python train.py --n_layer=15 --experts_per_token=2 --d_shared_expert=64 --tie_embeddings=false --optimizer="muon_variant" --seq_len=1024
Below are experts of layer 5 (counted from 0) of a mixture-of-experts language model. Rows are named router (the router's row for the expert), gate (a neuron's input weights, with its number), up (a neuron's input weights, with its number) and show model dimensions 0-127. Each number is 50 + 10 x the weight over its row's rms, rounded and kept within 0 to 99.
After each expert's rows: "mostly gets" lists some tokens that are sent to it at least half of the time. This comes from a sample of Wikipedia text that the model never trained on.

# expert 8
router:39 35 61 51 57 52 74 38 43 38 27 57 56 62 42 52 33 50 48 63 68 48 42 59 39 55 53 50 58 63 40 41 55 50 59 43 44 40 60 55 52 59 46 60 48 50 62 57 61 47 45 56 51 51 54 48 30 50 32 46 57 44 47 40 67 42 47 51 51 48 38 35 61 41 44 51 64 43 44 49 56 53 50 36 60 59 44 58 36 34 53 48 59 38 57 38 49 41 51 67 37 65 68 44 41 53 48 62 58 58 64 48 41 51 42 61 55 38 58 79 62 56 63 39 66 37 42 70
gate0:59 44 26 58 55 39 47 52 55 53 51 48 42 53 56 35 45 53 46 64 40 54 63 67 56 52 49 59 57 36 69 50 41 54 37 54 54 35 51 60 73 56 56 51 50 64 57 50 59 53 52 38 48 52 24 48 45 38 52 31 56 51 50 63 44 63 54 63 53 48 42 55 51 54 33 63 37 46 48 62 56 37 54 44 50 50 53 65 63 47 64 40 43 54 48 27 49 67 55 58 64 61 32 33 48 63 53 61 59 57 50 48 69 24 61 69 46 67 52 42 58 53 49 36 49 49 39 51
up0:55 48 40 58 40 54 41 50 43 37 57 53 53 55 73 45 49 57 38 64 47 45 62 57 42 44 56 52 61 40 53 33 36 56 52 59 65 49 70 51 58 72 44 53 66 66 41 64 56 51 44 62 50 70 43 57 40 47 39 52 52 46 57 65 53 54 50 57 34 49 59 55 55 59 42 65 34 33 50 61 58 41 46 39 62 64 38 87 34 49 59 53 50 56 28 37 60 63 60 40 54 54 58 42 47 60 53 57 61 55 49 44 60 46 41 57 49 62 59 61 57 60 58 47 49 43 39 49
gate1:23 47 47 33 51 43 60 66 37 74 55 58 47 71 42 56 61 53 48 73 61 43 43 61 46 44 37 37 46 45 37 38 60 49 56 65 50 42 54 48 49 58 51 46 27 66 46 35 54 34 48 64 50 51 34 46 51 57 46 35 63 43 47 69 65 57 50 56 44 50 62 37 51 58 49 56 43 52 51 53 49 45 81 53 61 43 45 63 44 43 55 57 40 44 57 49 53 48 46 46 51 42 64 45 43 54 58 35 36 45 28 39 37 64 52 59 47 44 40 58 43 43 49 63 60 48 45 49
up1:44 49 49 42 64 60 55 67 42 56 49 44 60 52 32 55 43 70 41 45 50 35 36 58 53 29 35 64 52 46 57 50 53 40 65 47 44 40 59 41 40 60 32 41 61 49 58 58 61 64 46 57 36 46 47 44 46 48 26 51 48 60 33 54 68 60 38 37 51 52 71 56 54 53 43 46 61 46 57 57 50 61 76 54 48 52 34 37 51 49 65 45 69 60 64 43 40 53 45 52 42 49 55 53 39 34 49 42 42 51 32 51 45 66 38 58 53 41 42 69 46 47 56 37 53 32 54 51
gate2:54 63 64 47 45 54 69 33 41 62 39 53 56 49 51 67 49 35 34 47 55 51 38 59 45 76 45 64 63 51 44 40 57 50 44 30 56 59 62 52 59 37 51 52 65 66 40 65 56 41 34 57 47 54 43 45 44 65 49 53 59 54 54 42 39 47 55 33 44 57 44 40 50 54 54 63 59 52 49 47 46 51 53 62 36 35 40 50 67 38 47 36 39 39 61 73 49 48 45 31 71 37 64 52 48 48 62 47 66 55 64 50 50 68 51 67 45 52 38 48 50 56 49 43 62 35 48 59
up2:46 46 45 46 49 58 46 57 53 38 62 48 38 56 46 36 40 68 73 51 41 46 73 52 64 30 44 51 42 33 62 36 42 47 65 52 38 59 36 61 55 60 60 44 62 56 49 40 45 58 69 62 46 66 50 52 49 49 55 39 51 36 55 53 51 34 32 49 53 55 55 59 55 47 54 39 62 42 46 35 55 42 46 37 55 64 40 50 34 52 56 51 64 53 42 16 32 61 54 65 44 57 53 40 40 59 58 39 51 57 44 50 56 45 48 40 40 59 45 49 61 51 44 26 62 48 52 37
gate3:60 51 38 64 68 41 44 65 39 39 34 48 49 48 52 38 51 69 40 51 60 37 57 56 49 40 58 37 59 33 23 40 69 47 64 43 41 59 49 46 61 47 50 54 74 50 43 43 39 45 50 81 46 62 56 53 44 26 42 46 48 53 49 47 61 52 70 50 54 57 52 42 48 57 57 57 48 54 57 35 55 51 52 50 63 68 50 39 47 50 40 47 54 49 62 47 42 42 31 43 66 47 52 51 43 57 51 52 49 41 57 37 29 54 52 56 57 59 57 45 49 46 52 65 60 25 44 44
up3:38 51 61 65 56 57 49 48 54 56 44 56 38 62 51 41 27 52 76 44 43 58 47 61 45 67 39 34 56 43 30 47 53 39 52 43 40 40 42 35 57 50 68 55 43 49 37 46 39 65 51 71 51 57 57 64 56 42 47 52 51 63 44 45 45 48 64 40 71 69 49 45 38 49 48 60 37 42 34 52 48 43 57 30 56 35 40 61 43 43 55 59 58 41 58 55 50 46 58 45 45 54 45 62 40 45 56 69 58 48 47 39 34 66 34 54 64 40 51 44 48 58 38 55 53 30 35 47
mostly gets: " Championship", " Cup", " party", " school", " football", " met"

# expert 0
router:44 58 52 33 29 56 35 42 52 38 44 43 45 49 49 42 38 53 56 34 46 48 52 54 62 51 55 43 40 46 57 48 54 65 49 48 29 44 63 53 49 71 52 55 61 58 57 54 60 39 65 56 36 47 41 56 45 31 49 38 56 44 55 44 51 48 50 49 67 58 50 45 56 56 47 51 42 54 51 49 34 48 50 58 38 67 49 55 57 51 51 18 40 41 48 58 63 51 40 56 39 31 32 41 33 65 54 39 67 42 71 43 48 48 58 36 47 72 32 49 50 31 53 39 54 62 56 36
gate2:71 48 57 50 71 57 61 61 48 53 47 56 57 37 43 70 29 51 36 48 48 32 33 63 52 39 57 54 43 45 64 46 66 51 35 49 42 51 50 48 43 62 48 55 58 52 57 30 33 52 64 59 47 68 52 51 68 39 33 60 41 59 52 48 34 53 55 56 46 58 67 53 40 53 56 51 33 60 54 34 45 49 53 43 38 52 65 47 47 53 52 52 50 46 41 54 62 69 45 40 45 50 38 32 56 41 33 59 45 41 47 42 52 40 63 53 42 70 36 51 60 50 45 28 56 50 64 56
up2:45 47 42 65 61 58 31 54 52 35 47 42 35 48 45 42 42 44 37 46 41 51 58 61 50 38 57 46 45 52 49 50 62 49 35 48 58 52 50 48 46 60 43 37 75 63 50 55 26 51 48 53 55 70 47 38 56 40 52 61 46 56 42 47 48 37 58 49 80 70 53 66 35 54 54 57 45 56 64 31 35 51 64 54 40 52 51 43 52 52 53 51 43 25 54 64 47 54 36 39 33 46 47 48 41 54 40 75 32 43 35 46 40 52 57 49 46 63 54 52 52 57 54 29 40 40 44 57
gate3:42 54 37 52 33 44 40 53 32 54 45 39 42 41 48 45 56 37 49 39 37 34 38 46 54 65 39 50 42 41 48 52 43 55 62 58 51 59 56 64 61 50 55 49 53 36 30 40 52 35 54 60 51 49 64 44 32 53 58 67 48 44 45 65 45 58 50 49 71 53 49 30 58 52 44 43 45 23 43 67 49 40 60 68 32 24 49 44 57 32 61 41 50 64 47 51 67 46 59 45 46 56 50 54 45 28 57 55 47 35 61 29 49 56 52 41 53 61 52 44 67 53 46 49 56 47 49 46
up3:53 58 44 54 44 63 48 38 56 49 57 35 46 38 54 55 53 44 50 46 48 46 36 55 37 54 51 60 22 46 39 47 53 29 58 77 52 63 56 62 41 50 46 42 37 51 48 58 34 44 44 52 50 55 57 45 42 45 70 40 53 24 37 41 54 52 32 49 50 57 43 33 65 30 64 52 56 49 52 38 42 50 52 56 61 63 72 51 57 71 53 26 46 52 33 62 52 52 62 63 51 53 56 45 47 52 53 56 58 43 50 49 49 54 51 51 33 62 56 58 66 48 37 40 40 64 35 45
gate4:48 41 46 64 54 45 47 56 45 37 59 38 50 57 53 55 40 64 54 51 42 57 39 47 46 54 53 47 59 47 52 60 71 40 46 55 40 64 42 37 40 52 53 51 39 65 23 35 61 24 47 39 41 60 57 64 68 40 45 40 36 30 57 49 43 52 37 58 64 25 52 57 45 68 58 51 37 32 51 41 42 46 58 49 48 56 52 40 41 51 56 40 51 55 48 51 75 49 43 27 47 56 42 46 25 38 62 42 49 39 46 57 64 54 58 57 47 49 50 42 49 45 48 32 50 48 56 53
up4:54 46 61 49 61 45 61 54 42 62 54 54 57 25 71 46 56 30 41 62 46 66 60 45 41 54 56 53 45 69 52 42 68 40 19 51 34 57 47 42 39 64 59 39 39 51 66 48 41 58 54 39 55 62 47 51 48 60 47 54 47 47 39 60 49 42 65 40 40 65 56 42 39 35 50 53 54 57 51 61 55 59 64 63 49 38 39 58 46 40 43 51 66 66 48 44 39 41 45 58 45 69 55 47 48 52 46 66 55 57 51 52 52 29 50 50 52 56 61 40 58 58 56 58 54 35 24 53
gate5:61 49 49 45 55 47 52 69 53 38 56 35 48 48 49 70 51 51 58 57 60 47 39 53 45 50 54 43 32 59 34 49 57 61 58 43 67 34 46 59 40 67 63 55 36 54 45 66 47 47 38 51 58 44 33 45 60 59 49 43 75 53 41 62 41 45 60 62 40 64 62 60 58 37 38 47 58 44 27 56 60 46 62 58 39 39 70 51 39 61 47 34 55 44 34 40 52 49 55 57 54 34 59 51 49 42 39 50 69 47 45 43 61 62 42 35 53 52 53 36 60 41 52 46 48 42 76 62
up5:77 72 36 43 51 61 48 43 53 45 61 36 51 34 53 48 57 53 57 40 50 68 48 46 38 44 41 40 26 51 45 47 53 58 65 55 44 46 50 51 53 37 65 34 56 55 36 40 52 46 52 73 53 47 42 43 59 43 43 47 56 52 40 51 60 35 62 66 47 64 33 45 50 50 56 31 40 29 38 55 59 56 49 51 52 46 50 42 45 75 47 41 43 34 57 74 51 49 61 48 57 28 64 49 59 53 43 60 57 43 61 50 52 62 50 46 46 37 48 38 63 50 47 42 48 49 69 53
mostly gets: " species", " In", "In", " Br", " Pre", " En"

# expert 14
router:54 51 61 40 50 41 32 56 52 40 64 56 33 47 57 55 56 33 37 45 46 56 48 53 58 40 34 42 60 55 50 66 36 58 50 39 69 39 34 44 48 58 37 38 59 53 57 52 55 41 43 37 38 52 49 56 55 35 54 55 52 43 68 52 30 45 50 68 39 50 56 45 51 41 56 65 50 61 57 52 56 57 34 53 61 63 50 56 72 47 49 57 28 73 51 72 46 53 40 42 55 63 59 33 46 63 41 45 50 56 49 59 36 49 39 53 46 39 54 50 31 71 50 68 40 59 42 49
gate0:42 59 46 49 50 42 32 56 68 47 69 42 53 62 29 54 77 50 55 43 34 59 34 47 39 37 39 50 48 50 64 48 50 55 47 49 28 41 65 43 61 51 44 66 54 41 42 56 32 56 58 53 43 62 60 58 57 37 70 70 47 52 56 51 43 61 42 51 47 60 64 43 34 64 72 56 48 42 44 49 28 43 75 46 42 39 45 38 52 52 54 43 50 48 41 60 47 54 54 53 51 56 52 60 55 65 62 48 54 55 39 45 52 49 43 37 55 37 55 35 45 42 40 56 40 46 37 55
up0:55 47 51 30 51 34 68 55 56 51 36 40 45 49 61 60 34 45 48 52 64 57 62 70 64 64 58 45 48 45 39 34 58 35 40 48 54 63 36 63 58 49 45 54 61 39 61 38 44 48 60 46 43 47 43 43 62 51 49 57 58 53 47 41 76 27 60 45 67 39 40 59 59 41 43 65 63 47 48 51 50 32 38 50 55 58 67 46 53 51 50 64 49 55 60 49 65 70 48 49 40 63 37 43 35 40 45 44 50 56 31 38 51 63 66 50 58 37 62 62 60 48 55 49 45 56 55 53
gate1:50 60 47 54 48 56 35 54 44 42 53 41 57 61 52 48 36 49 60 64 43 63 32 43 51 62 44 61 43 48 31 47 56 35 54 57 41 51 47 34 42 29 39 47 56 59 53 52 59 49 47 60 64 64 49 38 28 65 57 54 63 52 59 74 53 45 41 37 45 40 56 56 55 52 58 39 46 58 30 40 53 44 51 47 74 34 48 64 52 63 61 51 59 48 51 50 46 54 57 27 58 73 54 57 56 47 66 67 51 53 32 48 62 46 37 55 62 35 42 51 62 52 38 59 40 45 61 58
up1:72 59 55 49 25 71 38 48 53 51 42 38 70 46 34 50 62 48 56 60 43 58 56 33 50 54 39 48 60 57 46 43 33 52 52 42 42 50 49 49 60 35 48 27 58 66 30 54 50 51 40 64 44 59 50 44 58 71 62 45 54 57 45 52 54 51 29 51 45 35 69 57 52 62 68 37 50 39 44 61 54 58 49 57 74 52 39 49 51 47 47 77 52 55 47 51 58 47 44 50 42 78 48 47 55 48 45 57 45 57 53 46 51 66 32 54 52 42 58 42 57 59 50 52 56 48 45 53
gate2:41 39 53 60 60 57 52 56 55 58 39 53 64 58 41 57 38 56 55 45 58 45 46 51 42 73 57 55 60 58 55 71 41 44 43 54 65 66 53 45 31 58 58 58 45 53 63 48 48 52 32 62 54 44 37 50 47 52 50 55 44 53 51 58 58 61 48 57 59 29 51 47 62 36 39 60 38 26 43 65 53 53 39 58 49 60 51 62 63 27 42 55 72 50 56 57 29 42 71 50 43 53 65 54 64 60 68 41 60 49 55 52 38 60 59 59 49 56 58 46 65 47 53 24 44 55 40 54
up2:51 47 70 69 57 52 48 55 44 36 77 46 44 39 55 53 49 61 48 50 49 43 53 37 44 62 48 51 63 66 59 66 48 45 44 59 59 47 43 40 52 67 51 42 32 34 45 66 46 68 45 50 51 36 31 56 56 45 35 52 43 43 50 54 44 40 40 72 55 65 46 40 76 51 50 53 57 36 58 56 30 45 30 62 55 54 52 48 65 46 51 55 54 45 52 63 37 38 42 56 51 49 67 47 65 42 39 48 61 41 61 50 45 71 45 49 50 59 58 64 62 61 41 39 47 50 38 56
gate3:73 61 59 43 55 42 51 52 47 44 58 56 52 55 54 48 51 56 48 41 50 62 39 39 42 38 59 40 46 41 59 41 42 49 49 45 62 42 48 43 38 46 64 56 46 51 47 41 53 74 34 69 57 57 42 40 43 37 58 55 40 60 44 49 53 63 58 58 41 39 62 50 45 41 44 47 58 62 38 69 69 48 53 43 41 53 32 57 74 58 31 46 40 56 43 27 61 45 29 40 62 80 43 60 52 33 57 68 49 49 58 43 59 37 48 45 51 54 42 46 45 41 40 59 57 42 50 39
up3:62 51 56 51 60 56 46 48 49 28 75 45 53 54 61 52 58 62 67 33 47 60 60 57 51 61 59 42 74 50 52 54 53 40 43 43 54 57 55 40 60 62 45 51 45 30 35 37 56 59 32 52 62 32 56 46 69 51 56 56 48 47 42 45 36 66 72 49 56 48 38 52 39 40 54 49 46 50 43 76 50 53 36 44 49 46 45 53 55 51 30 49 47 61 49 35 51 69 41 47 44 65 42 68 38 55 40 40 47 49 48 59 58 49 48 51 63 41 52 40 48 69 36 65 54 36 53 61
mostly gets: " to", " would", "s:", " can", " could", " will"

# expert 3
router:72 58 58 51 56 61 31 44 49 29 67 55 49 43 44 35 43 44 60 42 50 62 48 56 60 42 51 59 41 44 28 57 45 49 62 54 43 48 50 66 56 43 50 46 61 35 38 46 52 36 55 49 45 49 36 56 46 39 49 45 69 68 47 53 28 48 48 49 38 66 51 60 70 44 55 27 40 56 67 40 46 61 60 52 52 49 43 45 63 62 54 56 40 43 22 49 75 53 63 50 45 48 39 39 53 60 52 32 44 39 52 52 51 50 49 44 37 32 53 63 55 46 51 48 56 52 43 43
gate0:66 49 59 62 58 69 35 64 46 49 47 52 50 57 39 63 42 74 32 58 48 64 51 54 66 45 52 49 48 50 32 24 54 42 54 18 56 46 63 60 57 47 56 28 50 60 63 61 63 43 58 47 53 41 53 47 50 65 55 55 50 50 42 43 36 56 39 62 53 52 59 35 48 37 47 27 49 54 68 60 38 53 51 59 46 42 59 44 43 44 61 59 52 59 44 50 42 55 59 42 57 70 50 38 45 53 55 57 32 49 40 39 53 57 46 47 41 50 52 58 48 73 62 43 52 44 45 42
up0:55 45 54 73 64 61 43 45 54 68 53 50 50 53 43 53 51 48 30 69 47 49 37 52 48 52 37 57 44 52 42 35 49 32 59 44 69 32 41 55 57 51 48 56 56 62 56 30 50 52 57 55 64 33 46 57 30 53 42 57 54 62 52 56 45 36 55 42 41 57 52 56 60 30 35 45 43 59 50 46 43 59 45 53 61 37 57 47 51 42 79 51 61 55 51 43 51 60 67 30 81 58 45 50 52 55 51 63 58 49 53 50 49 55 67 46 62 47 51 60 35 63 59 69 50 58 51 43
gate1:51 60 44 52 37 56 40 49 49 54 46 57 58 56 40 68 32 58 56 52 53 41 58 49 55 71 43 53 52 52 44 42 47 68 56 47 37 63 56 46 41 55 21 57 47 58 46 53 41 41 48 52 56 44 42 55 53 62 49 30 63 50 52 64 61 35 45 40 36 37 39 53 43 46 69 41 49 51 74 51 42 33 41 44 67 45 47 25 53 54 55 51 63 39 42 49 60 41 57 42 49 33 41 61 33 51 64 54 42 37 58 72 47 46 68 60 48 42 53 57 59 39 45 53 74 56 48 50
up1:48 54 50 53 45 35 45 44 53 49 54 39 48 48 14 59 33 61 57 40 46 53 46 48 64 56 42 66 56 57 41 53 35 53 66 43 65 61 29 54 33 49 38 54 50 40 42 62 49 56 47 45 32 41 49 58 39 69 58 60 47 44 49 57 50 38 48 48 52 47 52 51 61 53 57 49 58 35 62 61 44 49 45 51 47 59 61 27 24 56 42 41 59 40 51 54 43 55 70 54 40 36 43 61 45 55 61 43 45 36 66 66 51 57 61 37 38 47 46 36 54 39 54 27 45 52 50 60
gate2:69 48 52 37 34 26 53 31 54 47 49 57 56 37 47 42 56 76 48 44 58 49 33 59 54 41 57 47 64 55 63 52 42 53 47 44 36 59 45 43 52 71 54 54 34 24 42 44 40 61 40 45 41 40 40 46 77 42 47 56 63 59 50 64 44 58 54 55 47 48 56 56 54 52 42 37 52 53 55 31 59 53 37 63 46 62 62 63 40 53 36 49 47 42 36 37 30 62 52 52 38 59 47 64 36 57 48 46 64 45 36 54 44 54 40 47 59 49 37 58 50 52 42 31 45 50 45 44
up2:44 59 54 53 45 63 63 41 69 47 39 40 40 39 63 24 50 57 53 48 54 52 57 60 44 62 63 62 34 45 54 55 37 35 42 31 54 36 38 35 57 49 58 49 37 32 47 42 52 42 62 48 30 48 49 62 55 59 58 57 64 51 59 44 46 69 47 56 36 57 52 60 27 52 44 59 41 56 54 50 34 54 40 61 63 39 60 40 48 58 54 47 69 46 48 42 60 54 41 40 43 48 39 31 28 52 63 45 70 43 47 45 37 35 56 48 63 45 50 53 45 48 43 37 52 50 64 50
gate3:68 50 50 48 29 65 45 66 43 51 54 43 52 64 57 45 57 42 48 59 43 47 56 57 49 58 53 54 37 27 25 37 52 50 44 27 45 38 61 48 45 69 33 65 40 38 66 48 58 46 51 41 44 50 46 60 71 43 53 43 46 48 50 57 32 49 60 52 56 67 49 58 45 60 52 64 51 45 65 42 56 63 49 42 57 54 47 42 49 65 55 53 53 47 52 59 44 48 53 50 34 32 49 43 56 44 57 46 61 44 65 64 47 35 69 53 34 45 36 52 45 34 40 50 72 66 62 51
up3:61 64 42 36 50 47 45 49 43 38 31 67 54 48 50 50 31 44 46 55 53 40 46 52 61 40 64 55 46 61 41 47 44 40 26 48 48 52 55 49 59 39 42 50 31 44 56 24 38 58 54 52 51 50 44 47 45 52 37 63 46 39 44 77 32 57 55 61 65 58 33 47 66 65 59 43 52 48 41 52 67 48 54 53 32 68 51 42 54 48 57 39 60 48 49 63 72 50 64 47 47 50 57 39 44 51 73 38 53 57 55 62 40 56 34 61 58 31 48 42 49 44 53 36 45 54 42 54
mostly gets: "\".", "ation.", "ics", " MF", ".\"", "y."

# expert 10
router:33 49 27 47 57 34 50 59 61 49 41 42 50 59 53 64 56 31 48 55 44 60 58 34 56 37 50 48 51 69 49 56 43 29 37 46 45 29 41 54 27 44 40 59 47 51 55 51 66 49 42 43 44 39 61 45 57 55 49 66 47 41 62 43 49 48 48 54 41 50 45 52 66 27 47 50 52 42 52 55 57 59 38 48 64 44 41 57 56 61 40 57 49 59 36 71 48 41 50 33 40 51 52 49 48 40 49 31 61 58 45 62 43 35 45 51 43 34 45 50 41 63 45 68 47 60 60 79
gate0:54 55 51 50 72 41 62 41 44 59 48 38 42 54 31 50 58 55 63 54 57 40 52 52 56 43 56 45 47 38 40 52 59 55 60 31 50 36 56 51 44 63 78 54 65 64 54 54 52 48 55 49 54 50 45 54 59 57 72 60 57 52 57 66 22 69 49 52 53 53 54 63 50 47 50 53 66 62 43 51 56 45 36 44 43 70 30 33 45 47 51 55 65 50 50 52 37 22 57 40 50 69 62 47 55 42 57 38 50 39 47 36 64 34 63 59 50 55 41 57 54 52 50 61 48 56 47 63
up0:43 44 61 39 51 44 44 43 56 39 45 21 45 42 36 46 60 44 75 49 51 38 46 66 63 60 59 59 38 42 40 50 49 58 47 45 43 40 67 51 50 47 54 38 60 53 54 56 62 48 58 65 48 60 57 51 55 62 48 52 66 50 52 52 33 63 33 53 32 60 72 60 54 47 49 48 64 33 36 59 61 66 51 42 72 63 56 32 38 67 40 47 47 46 72 53 50 35 53 56 51 38 38 47 52 54 50 44 53 42 50 49 63 47 51 52 63 66 53 48 64 63 48 36 40 54 52 62
gate1:38 49 39 34 48 38 39 53 65 44 56 45 55 45 64 40 61 46 37 40 56 36 62 37 71 44 51 35 35 44 66 48 49 55 57 54 54 35 55 36 41 37 53 47 43 60 65 53 39 55 44 45 47 43 60 65 51 41 33 61 60 40 44 58 63 53 38 57 47 64 51 41 52 49 51 64 47 41 39 54 48 45 38 63 51 44 71 49 41 47 61 55 57 38 69 72 48 48 65 49 41 32 52 47 65 48 63 64 50 61 52 60 64 36 38 51 38 49 42 32 58 37 49 25 57 46 48 45
up1:39 57 51 42 58 43 29 55 45 52 57 56 38 41 51 53 70 56 47 38 47 36 58 56 55 46 42 40 33 39 63 46 58 57 38 45 51 46 48 42 41 57 42 39 58 50 68 40 61 55 36 40 52 61 85 59 56 41 49 52 55 41 35 45 47 47 46 59 36 60 58 51 54 49 24 51 43 50 38 31 49 41 42 48 55 54 61 35 40 67 73 41 34 42 57 56 44 41 46 51 34 50 59 47 42 31 64 45 36 53 58 51 52 51 46 55 44 52 47 55 54 50 45 33 69 35 48 35
gate2:65 60 43 33 48 38 53 53 37 49 56 47 49 43 44 46 38 57 41 43 40 37 67 29 69 40 53 32 37 41 58 36 42 64 46 37 80 55 29 48 60 53 38 60 46 45 40 48 62 70 61 62 55 57 52 37 52 34 68 43 46 41 59 43 50 46 31 66 53 42 57 51 54 49 49 52 58 64 46 67 66 33 58 50 41 50 51 43 51 61 41 53 50 49 57 37 47 52 48 53 37 57 50 50 58 46 71 55 41 47 48 59 54 43 59 52 41 57 55 39 30 44 64 45 59 34 48 51
up2:47 49 49 39 50 46 46 66 37 53 58 43 56 49 51 36 49 66 64 53 47 47 62 39 53 61 53 36 40 55 56 45 44 64 28 30 52 51 58 44 57 46 28 58 56 57 39 45 61 50 45 63 54 61 42 30 59 50 42 43 63 41 47 56 48 23 39 44 39 48 56 38 52 64 57 45 48 51 26 70 53 57 47 47 40 60 45 41 56 54 53 50 33 53 60 56 55 64 44 60 49 52 46 57 56 68 44 48 49 64 69 61 54 49 40 57 50 72 62 41 47 44 59 49 70 60 75 41
gate3:55 35 61 59 41 60 52 57 66 58 53 41 51 36 57 55 56 41 44 39 49 49 54 36 42 57 66 48 53 44 43 46 40 38 33 62 53 55 52 46 45 56 45 36 67 46 47 62 53 48 41 46 48 58 52 62 27 54 70 70 53 49 55 60 47 54 58 42 50 34 65 53 36 44 49 64 39 41 49 46 38 59 55 41 72 38 73 39 46 59 42 40 36 52 44 43 64 67 41 46 36 64 23 45 54 47 48 57 62 66 51 51 52 39 43 39 49 40 63 47 39 63 37 52 48 40 40 70
up3:49 59 42 52 48 31 50 41 58 61 31 41 43 44 51 33 61 37 47 45 49 49 56 39 34 41 58 59 59 49 41 57 48 43 49 45 67 29 43 70 29 47 37 48 56 43 46 62 43 62 58 40 38 50 57 34 48 55 54 56 33 51 63 50 62 35 53 33 40 56 65 63 40 33 57 53 40 41 50 60 65 60 60 44 68 56 58 49 47 41 55 53 52 34 32 58 42 65 45 54 37 53 34 48 70 46 43 58 57 55 58 42 54 38 53 46 39 54 65 56 59 60 48 44 36 39 33 42
mostly gets: " of", " from", " by", " with", " into", " for"

# expert 13
router:38 61 38 44 58 52 42 40 29 54 43 43 51 49 63 35 36 55 57 46 39 39 56 33 41 54 51 58 43 31 64 66 51 52 43 29 45 46 41 58 60 40 44 52 58 62 35 62 49 46 57 44 40 56 39 57 43 60 59 52 57 50 46 68 48 28 52 60 46 48 49 40 57 66 46 35 52 60 70 42 36 48 35 44 52 38 49 43 63 50 39 61 67 63 52 35 37 44 45 59 48 27 53 43 46 70 50 51 36 57 49 43 39 49 44 59 56 46 25 51 42 65 63 57 55 56 54 50
gate2:52 55 44 55 51 47 53 53 27 61 56 54 35 49 49 32 33 56 46 58 68 36 44 65 48 36 67 55 46 37 57 39 46 24 47 55 51 54 37 47 56 49 58 40 42 50 57 57 43 43 48 33 46 61 41 47 48 51 55 53 41 44 50 39 59 48 49 45 51 31 50 55 46 35 49 43 48 65 23 65 51 55 64 54 51 41 47 54 46 55 53 68 62 52 65 49 60 41 44 63 71 49 44 56 76 46 47 39 47 70 35 37 59 64 37 57 48 50 64 59 51 51 51 62 53 33 33 62
up2:45 59 33 61 48 37 46 54 59 63 31 74 54 49 60 44 57 33 29 66 73 46 42 61 41 48 50 48 63 47 49 60 31 45 46 41 56 48 40 46 61 70 51 51 35 42 46 36 43 56 35 40 46 44 79 46 47 68 46 56 49 47 54 51 61 49 50 46 39 42 68 51 49 45 62 74 44 57 50 61 56 51 40 51 53 38 74 55 35 54 55 60 23 50 50 60 56 54 43 53 47 41 49 39 58 45 52 50 48 57 45 43 54 44 49 61 68 46 56 55 38 49 58 46 53 58 51 57
gate3:45 46 57 41 48 63 55 46 39 65 62 58 44 52 53 58 34 43 35 51 44 31 56 46 70 56 47 63 65 60 42 35 50 35 60 49 57 47 71 58 45 54 52 38 67 47 50 58 40 30 67 49 45 56 65 66 42 66 48 45 35 46 46 49 62 60 62 51 37 41 53 52 45 50 58 54 60 58 56 49 58 45 55 59 62 52 38 53 39 31 57 43 60 59 46 45 54 46 35 58 38 45 51 46 35 45 67 70 56 49 82 32 51 55 50 42 58 38 49 64 48 47 64 45 62 36 57 55
up3:43 43 56 46 56 40 49 53 39 51 51 36 49 55 44 51 41 46 47 43 41 35 60 58 61 49 55 58 64 60 41 44 55 43 52 61 58 45 71 61 45 50 61 67 63 44 46 53 28 48 70 56 45 66 69 61 34 52 29 44 38 42 44 44 62 41 63 55 51 44 51 36 45 52 64 31 70 54 44 57 62 47 35 49 64 52 57 54 44 46 46 46 50 62 51 48 69 48 61 50 51 53 50 45 35 47 73 56 50 49 52 37 42 59 54 43 52 19 71 66 51 63 49 44 58 36 49 65
gate4:23 67 61 48 60 48 53 55 44 51 54 43 55 49 47 39 62 34 35 55 41 47 53 62 57 49 57 44 57 61 48 61 55 54 37 39 44 43 40 47 63 67 81 47 54 53 63 47 35 34 46 45 53 44 40 43 55 38 34 54 55 37 41 50 51 45 46 68 57 37 61 34 44 47 67 51 55 44 41 54 52 38 57 63 47 60 49 49 55 45 48 47 51 47 46 48 47 59 39 42 41 40 32 70 68 37 78 35 47 38 63 44 49 42 50 39 59 57 30 51 37 42 52 52 62 59 58 48
up4:54 63 50 50 62 46 65 60 55 63 52 54 53 41 62 45 56 38 56 38 48 54 30 70 55 31 50 56 53 44 57 56 39 50 53 63 54 35 54 28 64 56 46 40 45 43 48 41 37 57 35 42 60 52 43 58 53 48 55 69 51 67 50 41 57 52 58 53 48 41 41 50 50 56 40 37 54 62 40 55 46 46 34 55 40 46 31 57 57 45 65 46 50 52 54 48 58 52 42 25 43 48 54 66 55 44 58 17 43 53 57 52 37 62 44 63 55 36 56 54 56 70 54 35 64 36 43 27
gate5:45 55 35 48 50 60 43 55 47 49 39 56 48 32 48 54 18 57 36 50 49 40 52 42 53 46 56 42 46 44 60 43 42 50 37 50 45 42 61 57 46 59 39 53 86 67 37 71 36 35 48 59 44 60 55 42 53 61 44 61 48 69 42 41 61 42 45 45 59 50 47 55 55 43 50 55 30 36 47 61 41 44 47 36 51 59 55 37 68 77 46 47 53 69 58 64 60 53 36 48 40 38 63 60 64 67 53 53 44 54 56 55 49 55 56 46 47 55 59 53 53 52 46 37 54 58 49 36
up5:53 49 48 51 39 69 62 49 57 46 51 54 42 49 49 45 45 44 55 36 48 48 75 43 63 57 50 47 67 39 56 57 45 55 28 46 41 34 69 37 42 61 37 50 62 43 44 63 55 46 36 65 36 48 47 35 47 59 43 52 60 56 35 64 35 40 44 38 37 51 50 81 56 46 49 69 32 39 59 56 52 42 29 37 57 47 55 43 41 60 51 35 56 46 66 43 45 50 59 47 63 49 60 61 63 46 44 45 33 57 65 54 46 40 50 52 36 51 55 61 64 47 45 35 52 38 51 46
mostly gets: "\n", ".", "==", "s.", "===", " \""